Experts of a small language model.
Size: 11 layers, vocabulary 16736, 21.1M parameters.
Experts: 24 experts in each of 10 layers, a sigmoid router, 3 empty slots to pick.
Below are experts of layer 8 (counted from 0) of a mixture-of-experts language model. Rows are named gate (a neuron's input weights, with its number), up (a neuron's input weights, with its number), down (a neuron's output weights, with its number) and show model dimensions 0-191. Each number is 500 + 50 x the weight over its row's rms, rounded and kept within 0 to 999. Numbers have three digits each.
Before each expert's rows: "mostly gets" lists some tokens that are sent to it at least half of the time; "comes after" lists some tokens at least twice as common just before its tokens as in all text. This comes from a sample of Wikipedia text that the model never trained on. Tokens count by the router's weight.

# expert 1
mostly gets: "|", "%) ", "\n", "% ", " ", "Preceded "
comes after: "| ", "|", ")", ".", "–", "- "
gate0:519519451499558470542545529462444461487495500542511487522558505380440412466540470521576502543538502459404510380503411455550526427499482376537491563419537497507542491448479489473538492516465471412554486430530499541466595585490498502518565581513430574536594502491530542529466483407444432571600453467484440639357410534420506490476479544388515524536561465546456521562501476509541502499561492600465491533524529489416421548463485531490462478457591492504471555502471536534593489544416499472473519493495455534455548421459506529515445488489559497484588462474462508498387498519476457594
up0:611571510518509610433490569441461531463515536560525533567612456535559493500504596437568429441358520479473521533538541551429460418589502430512504501534623513485508448503530488474439534525605527527457479532438445429534499419465546499583496478517465455540532524596500498483513394534527481494488569522514442519519393439401531550517543532497496496475436549435495431519508667508482479457542473540480465513464572479548423485493543383578446494461512493486558491417449542524494497502480546497476507486540380482474485559461506521443497507544462423517508383520507451502537547519506428457
down0:559596506515509461503536419625545523534501499511523539446498523473463453508412551556461523549580438518509492555531533578560498476579518488504474525496582584451483515544559565483466400507478542507505498549584357578485545460372500545458470503509495527490567570334437486440518538489509432479595482540550553528531514518445528414463512444484535469555474502593383464497439495551443461510490421518496501498513480544462439484449555520502483538510513503482508521507474401428400507489455437508491463548474431384491544609436564503538492486419575539535538550480523558433453541443442452426
gate1:460518480448488551457492508582585451501473453604529440410457520472467522530441519463513566548592534419430484551524426515527435569556512583445546430472496548480554456383444478462529566517456501524474559519499480517536524575511528503477396430463557526509449458409432509399556448535489505496444559523485563620457559495498494486490529456456457457444523612452477512435440504527405569440503508495432612559499501526460468456542528463514480522393510543552560424522518571488432475632512469482398509429444495501508517464443634517433482603511517530466573545558477525507507482482501463514
up1:434544528489470635482523500513537466487429463493537451389454539457497581435415526487552501515432563504504453492479413536433558469502569456495493430513580643480608515532384466409525544496420510497526489459577493593533501545477489488499458527480551527621532506443494535462478430464504492486425545570514453485486526412561473425506445541424477387473560522402466507461448429586436521502519543522475585432441443528464533523578510447459529594498490599556452471561572518577532514536506526504452494531471495513531499440490526408458502488427481510534430525556556519455435541530591505492
down1:482484455469476543478577501473568466386498552479503374545534460506534484502540523514457483481462531490501471432499578511590480458460478523540491595565479565530489501419470441530460481490514541483542483530452537394515529505536501444502490563494579553456493548415438468422446555481403472534490580552456548495525605399497541388547534435493575513468426455463509473520479578479618427503511548504460494531397515478478542526537576421664404453509458486466526493391529458478523408606503464429458510549552471500422501521429457496444423523501530471453464528530481598589515464485509504551
gate2:487535564507479518541489442462484516498608513467568476539452480540418583529381574612415520522500416416450517486509491590521532463544530429462557517470420492481430520465475464569618522461457467531567553493521438492522529429495496548477521559583507507498516482569557526462377539553610463503453490531481544502439438396521553523493419559487496506474479447454483583512495520448513504471539486489489452480587524555497450441473507482503468522539535527485461455466473472503592488479437421526531277412611514478509480515459518501464477533516541481505507517477607538553458459595452410541
up2:521466548457468402513467458447376464407448467510561523528491502499507513486404577493544567556510474496521516542483513559542532582451501447514513489558562549456507467542540516539552565423415436559509498488457449508495435499511621482503394525547540551579511437497566554536516561492594505435530470527516405432553456489513495482421560593390448555596515426428426509467509503469556499525538503548516564510442472481510565560472574523465422489445552424592488508519521376465458509494461483492474393445560521394487422510496469556514550605511472506477562553565468472503463404464547452522
down2:454461531485468467491401463484506384489491474583453438496438519489489448533535479445450526458504523612579514491533520543470484542482491505551466533545548589432410566537524547508535432494468507533370493480594579467535551505580578483525497532557432449591537450546481515561500483459474541469570499553504561518483502525479537552541454600492486616436527558409506495510506536336456487506519519367545536435414537492538466492545466442543490437538517510457492527487539552530465524466586532494637472549469568505446463530572480559514508549399454533517599462547462458408481436458567480496

# expert 3
mostly gets: "== ", "World ", "National ", "\n\n", "=== ", "International "
comes after: "\n", "\n\n", ".", ")", "==", "="
gate0:514505537447531451461470559525539455469571520505392473556462499468540586467466509533610470505505473489517537607526618512437515443518526482462540562541504603480609510548482405527481485486528599481579505475414562536569520504472578443525479484493539516517504469498542541440428513487539500381498506498446521529509617528485573515465559524406471549515560482497509548491428506442533420475461626407550473544526588467472448468413442467506481431420518502462501439532459518483547641496568584505503543527489455601553466498455514499434497457498482446513482573461459418435486369453481441468
up0:470499524507513478573519479431503485557624614437517415464487606519406581495533502470585498533535531468545426548499479511496458551457539552512443420519415445426525519568609496447529441543457487532458602455514521539485495464373589466442475428458605517527524436605480489476582497465494555542453458505464559433466493480539426466511483502441503420482506502489555472477559454481487496540462466463383462462579526435571460457468524543454529557612510519420559484555444493515481553502442455498449489570550437443480451460588547439561495531430499471483577527412467519512482447405537498510
down0:448540500458498515507643453545532482496453547543487542483433517482499479503518541521463430510468565438464539524623404525486502503500435504567458560503493336443402558491523477437473427541459512505470468462511565585549476513468530598544529488415556494460520479517507479471492463504402499549472545604574451500590447413457565547508498516571513465511569541497453540484485475574597478542485464541500407526544488442482487475451484541528568455497480550581521473514577443574619554500427435500469491540373496452596589528500416498463557615433539568477537475538495469513449448450509518490
gate1:490532460427513503553478413488551541445530572471503484570506429531573573545612471411547555508508457489447481509444525462509534517478448456533533564544596495423455422450446475519583590519512478491511477470542525463405444389504467538524506448477528518456465484565499488545508459441491451405518480540596522508474492569450442573537478477530521571540385550447540458531484445434479467399569538459533583515529469540499447484539493472565510512430596500381543471481560496491605422478476578489543539443624513466481454558463497435504410429595492500385573438483444493462534462487467553480
up1:482486546524480513564550535509539498412518475422582552535417442466445482484513474479498477476438492546494407491515504466510565467491568472576540496476566506435452465474513374537469552480506513493532455495586385477429457396481520567488492425436471476433522497598468418468514558454517478462487444556458474499441498501398434491449546525484593471507507540504509430534545501553499391481528530414615509462444538584481475420602495360493501434506482461547501521496552453503574455501565403531548538457538484492445417526452430444498394532586515524479496498417598538511534492504546620442
down1:410529441481557505483561509515521436481437543549446473499543493467446542509436572601418472511493476499531478443477406441437510440535453536562468656469558636417517415507489494517493534455463589461426612488538442489519450436486471440505529487542484470496532547468547495481463386532483436538484524506452475539448527515490446454370546539570512535434463473421468480463433457492403527533432485581614441434548393461537516502606486485565485486527516509439566496532502416551476573478473528433431456466490485440558537406578513531527481487471539513509502507495563480537469531541469471600
gate2:459453563538419512511554482599429436518525478511537485488537495497467503510517503444540447507451484492615528452523555512606487436476488480531472487551521465575454456449398537484644484504542500451520495506438441529553513481428489502457555519545449493491455538530510485534419593528454503505453526472493533466481453533398574494445469605468439472419524465446389475423420584389487445433567432484530530592605432501367504446431625470445530509450544506495533507502547563490513441594486461580504527541558478522542482465516543497471443409508506562508546400508580440454457473523515478467
up2:461458492526490585465583454570458578426421467501475434457564440554484527496546584442526464482415468413466466481439460457480513424466438538527439525546452623486559570602552537460582480507543524475573540508441383516621469385473522499477490468574514481527557494585462474594427503530511542425496507466472514532515579515470548496465554528492457540515464568542488478519433524461416497398563543443514572537491543505402469441460484512484401485521456492553444476494525456543435559521504499504420550516564550474470461488584490463484513524498431516556428423540411484452465610560444474556
down2:508533433546420503507486471448434602497425464479487579498456557493479438478484429515583499541530506407480361519563473438405563554422547465504477546450555446550534421538503472488511486446531485522536477559463499486479446439497537517566513522617448407480493500498532492600457508572440473456521517419515485513532486476488531413512505468562500491503355494501535561481537475550468535477405435566411503486559577481509486509473590515435480535500452555495489496470515466393484399548545486513429399517497489387483567493550516376478483456467457531484408509379545448574461405482538476520

# expert 13
mostly gets: "Total ", "population ", "List ", "Award ", "Time ", "Act "
comes after: "| ", "was ", "== ", "were ", "· ", ":"
gate0:596520439438494479553535484511486481464456596493495509463456479572583443492471499494570480489508516441528488510506439459516586519446557504516494618473452528469445589484556544507557431450486570511497469426503474361494627570464505457500479496473545438515490457544621503546495585507507435505570527444531533482446436479470569488486429515494548550499534416436547534476563362472465467520474569524453478463523483535449447497453503440469517431558476553632482453530432512469499509409521481435459487427394506435513586559496475431465525457476461550421539507454527502608558421570441396467
up0:497549418493510502539495476582493523574403547494454489546507528499521464501417544440543464602471474416441542435536538577485524574489562573521604427577544493568550564613567509567493505519568523519441487450441479519490538471478419396527439519466486585420508545537529476465505542478532480556529491475419554434450610473424468440523346517559453535500421454443544557483536477423512473446434552480500450469464511517453505474451460459518560499493359502593549458420440584488552481525499540430516562441531508495529549449501539400495471459534509578556495497460449442566534478507486454498
down0:519492468532581512475450471472525509414512509483588529626525615531497450478505449539555447503465408557450475465532484470485448438519486446540450486471465518452484543521545589513476514520469446563564499583517460562493469402540524556583468483490555543526486509476427563574525484530494563494535477565519390495505592517558426405499450571486557518454472453507448435523412454555550547548431492555460386557522544572478484469537494441391558447498511509571561571457554515451497553436407449543521545550382520484554541486425452496385396538564505469543490422543423453501412512498508484502
gate1:469541495536477517490485494541467537547404427407428535514522523507517547495474609503509592546498405571444550511449507483532547521474568487578483486470611422475585479603560411475561515460527452445535577518413438504487377549514557473590623501553401449530476528434507410469508506501459521452458537494499497543489484528522495480505574545398553559438548457544550504521471515509488468402503427488514528584507398545546483533595529489565500505507464471570529526535481526580442424524554514554554406472466520530594515522537549580525486508514495436512553607518539505508454485437569401449
up1:481529483495498495518538473485460491508523499484484506557411601542507556401452472530447464527479481525500485563488449482439446378490546453579513474496479490498542395544492452558483437560484449467540531468380677524540463487556461485506572424443445481550553550476452474491490522533562527526491461506604465516518475550597511520474474547433484420538493502415465508472522407458426511455383441460504432565468509474491522610498439596492464471490450567504421408490486463606554473506586480584473539476506632545487484537517517474399582464433491569469502479578424477467443523515519432531
down1:402506525512490542417627474520492451472481545458502493459546440515498518483490501562511413569519442449606392576435341522517389423448538587493531499601490550519489434535462475506511447488602449489438481438487503414490544539573621433511511475438461507509477471546421477518457458506496459643413484543480506507469466435526524549553470522564523525414501480572465559535478575412519422523509572543539394518542524455438455467491606519509498526455520492519490488512510504595489520469522466459501492532463498543581473613447497505529525442467570495492515458457486493516611499499496433546
gate2:510437540516470470551543474543538492591547496503446471569514491573508536608463519546516569467549483461495451376523449502438437538495426557491528492519438487402546540488432493393525651528489508491511510504528463500628427477471503555425545486518398547484431566421488532556422509515518561523492491537529466531519502542491511482571401519470458464491506454458502452498519518463481504520502546378501408585462499497481497481458507554479534483528462515649537637617552614547546520490395553489503499445513510594518467546455451477546491470422410495558600480453478511529536517508533551442
up2:510538529431374488599461416501470519567567502483462421458473481462547370468494460489499429515449464455520468509492531512535566486454538546565499487571540443506498479421537580566588462475550426483453553546471587524396512460509516527561513443443491481486506549440497446423487549450545438562470499456488530430496550562580463489412527502476507597552569476420546498500498455524525497499486458522543464509480490512431547486491510486596452534580503518452506563457438431460431580390490493589433555539606513411486575506522511496607547531509553445442445496523518552438479403615398477502
down2:484353501439492543439461505532594475501529483509473522480443570469484493516410486445466534504520481508430454441497572539526463493462524549557551604598495446562530484483495391569491445545486504566424460373409590505496515494482475430501526482587441554461451450515499583405602567474486533513528469437470478498458419549396574599545537519529426475485541416432504540469434533564527505504397447533551468495547456536470591462470471463462501431492503427497547450498454495569498537500481547524493455477592597571519560508470546533543525479422435491590575526571568544513487493541485447520

# expert 8
mostly gets: "| ", "). ", "\". ", "%; ", "= ", "\n\n"
comes after: "\n", ".", "|", " ", "==", "0 "
gate0:515541508500465462475529474505469461519659507490596526532460491517590567467563514508492471582552498426480489519504462493467526475531503515607477536472489585513476404446453441505541493454501474624529472487538499483432517550617517573572473474493487477538536481497426552477533528418500488626592541593540487517516473564476546520554536477513463581461476375484477526472501427550508434469488457529457562472516490425499434515548501531490378419436519476549552494447546478476527400451593551583491540417583531419459461505491455501581584535486512432483564500447472465487505445573547601384
up0:505481438417557446511521487533459516513393504477427517483565507417537554483528502450485538464449424523485497589466497511464512595464449512545450528611576418493446617529563668507453461498515559415509388534544562510499511490534446420367388460399495535479403490484556476490446575562507505336543501455420522460518543470455542481446447466493542524557438539492471479448566523511507563452501510473502474586549501482548528558463578513585472510506480556540497435522494540483488550555436517486522494498437480458452528494438465460514432580542509540523452523619529545536524491516547517490
down0:523496412499480491507538497515484509549494458501469488503543493498493532534631495457571496690501527479422462428489480566612506407628473429463461505442527510466505575564515558522546473483499511452478514457608511464489613407456516568481467513464465574528477571604418464477490494531537459467534489431492506489580444514377554474525525502538542501529458494464527465620557502583484471516476496535557556628406516542505469493497536511538522503448546487459456560532523458442530440454530464533456482531514605485517486568548537501524548569539519542516518440519487345399512422460453489544
gate1:448455499416490433518550559428489534559603488514467517561444576447490538455487509572538446379487487488480513514537550492455427465480513506445563571519511411415444497560534520533433585371520501475464568483567522484508546529512509438463483553501402581516455547433519520583474467530451503528476480422480520542498474568501481578456560532456529558567523449528476532489514527417511363538519513498537574555354504583499569478552514513447441487493458446453607435576426561495515511430497479437547437454509477385528585458567514481508471525495527540429448502551543523492500555416392484517
up1:567502487550624563462494478514515489479430516527575449484515466564559504511533465417551590528478500531480458470477454504494543568489513506465473409537516512486521522428497576462529464664504485470570450467439543444457447480461490575526536472514558424481569453614423469524538549449549463547465431537487474492561483468529487488473470487485474436432481554529577482497507438546503679475465501575494497356579598452508465502582499559502568405493478568570363521427573467526507542539366463469510566505524499510468466459440497450498577462521528403528526541492484446513515491544501498448
down1:475414480526631412498650485562582524408494495527488469516481428475516519440500543504540437482460434545509445478534511483464459500532479512502502563484567375505503551525551476507507493509443546467553497494559518476407418563514465475446507509492483479535471547461551517560461516493505491602461522462524598517496469491533523704538514436433480473495525474468472494522534495432569471460575512433562504385504493556517503479505474543513509487505501481502500513471436569476486499464483536489520463226498479417545483431591520497570511537457472457453427484556436504475499475427440524497
gate2:435521419451487504475449476540527506502633476362489552476510464522544419584470496570586507524438514496512490467426516498513404494457521523487551528504525522489462440549508536435587536520470505518448530453537486554475583597513500557517538511521495439419578589507498635509480420567361547468528491466500571457440469476447539502567601419597570577495508524427579430482435496586448561481477478547439476572448485562472518495494476563583459458529526397520520468462531566472483502473562516597417470535512460537416506508557506522527496426467563532548557498579540491490549520487559485432
up2:440500500472426545523394601457444524545535493413533470505478422506386515479491557617438525490518498588496549475447483576552478467404463530466515504407534504487470481559532540540521438532480529479526511449531498496494477595597489531464462519463521541364453443495517521541556480522465550457463453506491425464424451629466513509463517448534493471565539561507510503517436507568382516472492423465535442480411577530510460406412475533467518460441559413486588524451566585379519489511444511509484489513482477478471526502629523522513528557574602462492503479569475456581476592449555490537
down2:462538452519422613511549460525416466554447494553572458487485512554529460462418470484436423480464507417500438499465492453486552485518498418441446543465480481502424621490463501486590447516538480583538470489451504400522469535493496538459462450550463453478511521520532502490483530532575487618412577523457518529525582479510440457491537514419517589542499518584584512583449536516546453469633469523558528459497497427565492524552462372504538598470486532409502413510395445531490496471555541495406440552524520620467486578549549485554582518464408543465508527470463501564488488444428464521

# expert 5
mostly gets: "No", "Mar", "dis", "In", "Bar", "Un"
comes after: "the ", "- ", "a ", "and ", ": ", "The "
gate0:506406565448462429530547426536523387537463520557460519497461573495537475531505485509451606418493540433423568502554497512525532513541498548552456558500570450574555498469498393533463490427476602470517511531533464535539426572486434413493404525542522526465530396518533464413448577517518477518581525599463499479564585527432465477581509496490427591548513517455499523494480418540430501516454535463537528414528526460542468438581482542451516503533532434480387513380517470568534534543481493503466544568562544496596510513532467478528535493429600527435436568575483461519532469474615507461
up0:470513508464522557556512514503530531538454484541458505522515530487498507497450419495540450552353507538518523599423558519449551472545485528474578550525452595480490488460472507546546442602536502534429445498524553509493474440576432541598530431430441503557467477529548443557574482430410516569427484453490512572492518583547337481540480457543543548513466503521544485580497447407502586533444503550469357483530549537479470543516535586520565505506539458487550501607444488487544461526478404482443530479476528491418505426415419495460439486475566493462527436419515445477479596604464497538
down0:539501412562513442488412504513492523521485487495483412554462548491544511432477472508571518520464469591462558551532494456475476550456506448521502404456497515565475463547559596529512514463536442446483609545427593513436476436515479501473534441415581499539442483511468540552520477392598490485431507458474483481478552585518523387425585525415502480543571476369521433562415490495505466540461420452511489569531536587447418408587508572544498521548529466572498466509463534496451431615456513579507514476536559485511545471569584474502488579491503506440504492475432465577516379552473445498
gate1:407508470550555498455490473467481526449399548520483544454431492361514502547499537439492508464462421474527504460496336570570425486482540428498438494465533441537509535499434545495684539469446508401537459532455558472449490470454609464629382605507479563483488505531526492526501577502462457507494435505491528567541547490491522555533537516481479566460497494546494584528519478549519515532489503533583545535505489547446516501501441540597462513473489473533617476460568526462431549528519446500568520502452378452488542547486478519606472451434484519495528484466469508529608452497564412463
up1:549515502411506580552520522490497501509459461429523463414471537487517479546472552463517471550627441429521407480534569591472513523423442404453463497501536542478521546486499498474425568599526475448468434479508573593474515543444480421401468529496504522549461471474435500460446541448596456513516485487528478531435512549472543502613497428514556434463480506485515544485492501552586558560571521462441422438567533558540402487474501513447527418566451547599517465414485508496504536456500527394572501492530460454424539493493530590548538355424527475488548596401509457497568448456549443509
down1:534420513553495466616500561474460506405487480473627397489485556526479522529489530595542498544469520468444419399518549494423548560468377410546528435507416488595484547466430425487510443528486494501502563637514484464557487531451516543572394424478483549500433444433449503440494480518509507488586492458570446548499485469552473475403485531453512441546454544520504440507527496515551578494426453545473444483475516530537486535506514475482543465455538465474448482454560538393563498563476573550524553639466488492543508510496483475427454383497438467508444553419512552570566469463527445492
gate2:467557525538526493451614570627514454463511474490524452459585463411483521532519492544477444481541491402486531441401485366454502490521452579586522483465595560511577528529520493473580437432422455527537490505530487582496479500532478532504476477429571478547492502484529447424486442482484498476522436436512610608525453477499550522540467496479391527539485379525615521510505486546619484542457572426518545556499502528382498471452437473502484483525463542521487506507541577552479520602476433484464434454490481461549549533477594488466430556515649521553580510502514541422508514473468499503
up2:546523519482529545422506474509514523535473397489685521427468474552455443512500495455563520471479528500551593502500509490516543489433433494520604468513537533539519567558542501520535369463491494461599474552585517587514469501488463544509482563489475566456501511485542411564440422498483547516491498462483584552518473425443407438469551534526512522481489518548482558504359522527463563544455436455555609437485536460519483446441488344570537487485504584525459513517517426530498491518454496461441464513532472504615542520527575496483390602423507479516492394561495515436415502511466544538
down2:506375528411518379449458528540525484498489598483462456524496501538480518415520527530497505465575496552505457506460524516518466502408577455479533458478507406418511529539426503541456437424503454483569532536517461560379399621492566407386563528499488532441467509582514520528485478511520511539482451510478490486490517483546464436498623545441567445443603551519560434382511457495450550564541519426495587537549509481470541582429567441592565516534428496532537575523516497501514492575493409482505440510494514474549511584476484525522584476572500607587473469495521433510492545462502487471

# expert 20
mostly gets: "this ", "same ", "other ", "several ", "many ", "these "
comes after: "the ", "a ", "of ", "-", "for ", "'"
gate0:501424539499483395530544512616502436457493475478493540518388554565468559502453452489467534529573473513615547525423468425456472496557413571532545602502544394485429481467501506549504511507525498497586473460510478548548507441529494460567512419463522499546411431585583474499493452496506488491460563507441562463526471515545503584563534507515449494491540489560611537461525413502519460584632413523486490497496418477489503486461572497510495566438476532533469509482554550526489454529561535501441592556470463552393340372492486446492406486547494505502535470559472525550472502410472464548
up0:515433422463516560596535452485493424461493525485493512437533551566583562458471503514464536513448498505629542431470522366499472410463525494487479430534523535508474561478495521533459385509456442458435526588584541499434520507481546538611473534463528466621496488523409547533539449418515560495515488460467375489493489475493466608512462534547420566547404490586502405560506505521497528511486450396527444492524449483534530450459478518457517364538478553430446502543589510531458507498499488466461564599500439458491489431518446438508578505540488509521417539511585590516506455510462508576
down0:459471425627624448467534444552526419550559514525427544562499515378476532453387484533440534495465534498512465522491601512471453568520524549619443496496483555476501493471427439484470430478538497494499480580509559522383567427471510498555433529516508450563564482537494465455552509467540587567544593552501469537548519481516477547568486551448515471455537495518628482532470445465518477664429494473527545429533484450433447493497495488551521446497522533489553517465518481553473450489434481511459510499521460462531414460471442449610500431551534473494525531428489567561608437427521417454
gate1:523482461556457477480550428537506440524488432515439475456543479564489505475448563469429391553493432510663470541455464543448547526514522505455479445489567509534571458515511508521555490445409651589472488495588478490500497523544498568536475450601541477523452473507494500584526586473671519519504571462486463575537570411534572472427518579445521470539487553492496572530527490566493411575492437549541533549543468448430423418494494463477447543483500458443520528474418476472489527470485546409541581455488452474487453537546509474508463446425392521426505565508497436523573525442500444540
up1:566526450584568553494514507515524531621492574534489472568453532518471436501487528485442560524504568484527483500540486368487553542477466545523494580419419561525460496482607473404495463474475408443468488459481510497444484482542569476410576482400503503538482492491426477526481517486363512509477555542441434469526493500469418574509529470567487450438589478497653441459541471478434443550498520457537517469597454385503527507457546484459455476550514418402475478444426490568479602583484501511485392503537532513450470476578458495459496576470629468560531538508557531552473472488519500524
down1:416509418478557383568448495569554480419489484518485510551489524523490524512538491489437533512453444490478443507495376551509590518459499526586436565471492426494614557440427444543605489437612465512458674416459505571514507527485496473487475508450434580451436512516573402477459416487475553583522582506454467536515525533474459556478465509439502507508492516498572504411564489389558433542519493497481531479641508455475498482544362485510514490505480499555442452534493518583522518508499561470371510506534534442501491521505564530496509515386530531471520496519522484540505488456522576466
gate2:497442565500354442539541506505549554487425499465482517565389475520578472557501531478565481546543532550510490526509492552471476479537421470513403567479486472586503422467484503513532427432481492489480554575517441497467509493498540434553463490443521467430459428476417500579531626519517630468503494502422490458444548463468427614485485508532514402420532409499554505492471590497512528505590472577499459445547498549411502554457561497451573538372475547437456501560509551579485439475511483460582495531493511397433495437495507486448527496477484605406565475546479543525451554463516562437
up2:552463463503484447485538589477538481581498460484418581565414512472442488429457527559381490496515409542417471443460579449533541476577506492521438500561480406460442522503461454477471538570558481382567511523464476518494458469537555437474494458527598397531450497537488550502526468514554454570462487503560506491569446548656398439470538466529523433498500554529618584501570534488520571553451481465519571496546518454462454540433514498563594531503462449511509484477477495549490454346442480542384456558502470524459485466420580432477498542519492434500532476516444516514444474460541504550
down2:482450441502392462415463548465485454454570492560524441494478528531448577498484518418481468440521512506509495493482510524495571543464484511520679497509440457489484549568529460523511480595539399537562446514400489534631383487577457464503474444462437461521452504572485562512527451476455489529553508472519544544539364569548534484547600465455477503372529513514513558529550440429458537524550488394496432496560514482466491511484469510523480487440462492438490560556525485566536503487495518448477547561588391569471495508486491665587510519517561501592552542466476446582511502488497506463

# expert 6
mostly gets: "the ", "his ", "their ", "The ", "this ", "June "
comes after: "in ", "of ", "'", ". ", "on ", "for "
gate0:515529432455542548500488499435504578532520419528496566504527517472424345513538584444514488560472522430466482520416483488457469506535561576513493393409570508566506481600501509472515538551580584486579619492429420429480498434466512546571438536422541404552439467487567462552439532523462469490534455482520466440552418482460473520599530525466459530574504535424578563541451519483445520496522440501476520541494496397510486540547528493452448469529504469427483523545501542496443527584493459502523481530553442323473443534471472518463440546448473486478469403516441587428490519583505514542
up0:479582441498451524478430430472506389482469628457485444503612572434579482494441573485445485492501520488496496543480606509493485598486488508493423566462448388533531480374498499589414496461466415581527469486563490542470449458581521605447443503515439536506457576482482504524461505521474455539490506483508543582432565583539554484525498524441546458480433446468494531522506422621508440498499490509522403553602438445483531536439418535479442482461483480493503486494357590488479436437483589482594491552501471490454457508488556525551524540512510456542505553502506529518501564560490503596
down0:411484548502529540453488481535529516490513565450484533468476580508407376539477449469444537455514548506545554570529522586483388525500517591435446573479538501462512507401468478542532398543541458477569519397521521471490440499494492391543450529458491491507527494491464543471506481577500502491523460499496462497523448450441578481606473528491426445477521553522449391505423573489471405396509506518575579538591471545515540474521523455560557485539553468423528512508504530508357491477451520472522500503537532471519533463522340526433548566487465532513439581517466647607428509517524476553
gate1:492481492503346507593486537527448530468484521473456512462499533460490506517517485472473593414557442516582523512496523502419637565502417587519585387441472487501531403442434575476400490394420478546614498565487520506528453473521445522554526438457567425467557498507511517490529511535477461541509487492462465546486503530535536496466521571419465565490535470547454527478529464491572422482480454505494553527503597494421526484462486665456549520580622468508425508406426470523530504526495538504442545523499480380526532584504547477493536485450492546536472524541400489436422554528472499477
up1:494485568589511533414452476504527466525525455422543562551417495589506521600520454555480536458506428424466492437428465533492489444428466459473574490550381438525506439549487497544577503497516443449455431529551470555461493524509478491533564538522559471538512586570473383566409504522554480492470605468510519546517385470535495474504483574596437438399449621499586514506431501464511473518583394461579491486519430554595412548477478525521427443538406491452439500538599422511496517487510501517463496455466460482473484469567536512499395534571478546476544536521482472505589468479512493528
down1:417542513524590513494585465456512439448539505415486478540508465588440423552555495433459521518520477440436549431455467484494526442510448565514526466483451394361489421432491578590527530465518530409411427483502516495547588502431466552509516605453585533476524480477453467427606466565500484504474547521495634629529396541486478555593454465496516560478428430465469560496510472491529482470461519585520606484587538539481475476496511556530505431588490537580489546501412463473435481509552481491568593455520487507454481507467477499474572479490445522471507437526561497465472516468425490549
gate2:505551466467578423485535572407511484454542455474489493601421553544540527514486464614525467526586417475411483527531558470495479458546586482498479476557555469428547461521445513531601525498423570422557466522484524475522538455576423440461460523485472482532494467486451428483495524559521418448531580479487617559469469539511452533474556503429476475497503497488446493519482415539488393596451465523512499568479521450501551498582461443422477395469581473543521622523539472503433495500592602551550474510487489431507492563505510528542511516353450507590471499403509573587527514519483585474
up2:484441487569421428536518519537526499496510431460434451470482589511538546540519517539532515502495506482447505462443475397511427443520519585584432404498479490463519491568523508453501469498498557469577456505398494509496450492559536550500604362489454495477559600503534522475486463489529541508526575378421521530482502544601452519464523411511502530422469528575460527477541418527560528584536434561567470500434591497456580494432441444527439421561534572527489495556491506418466418538533538612485500548536510516393494391451566515535470489569415415481552492457494570501482476438539498428
down2:442497475384528425570556584463548450489571565427486487381581456447451509503500368526450547525562496439484475445518590558532583567479540500501525455411567507486531487428547484543523520489534553431528412576513577494492561437478565487520610533503480531477545535470441486445487531486543473454512505470564522454581412515512445536523477465481481538443406507526454373511504499476461509473460450464484521476513418621530522552508543497538437545533473498510410529539500474447546555444501518594481531561507475424518540578429558475575521478513530407438400617412516521508520452546562530507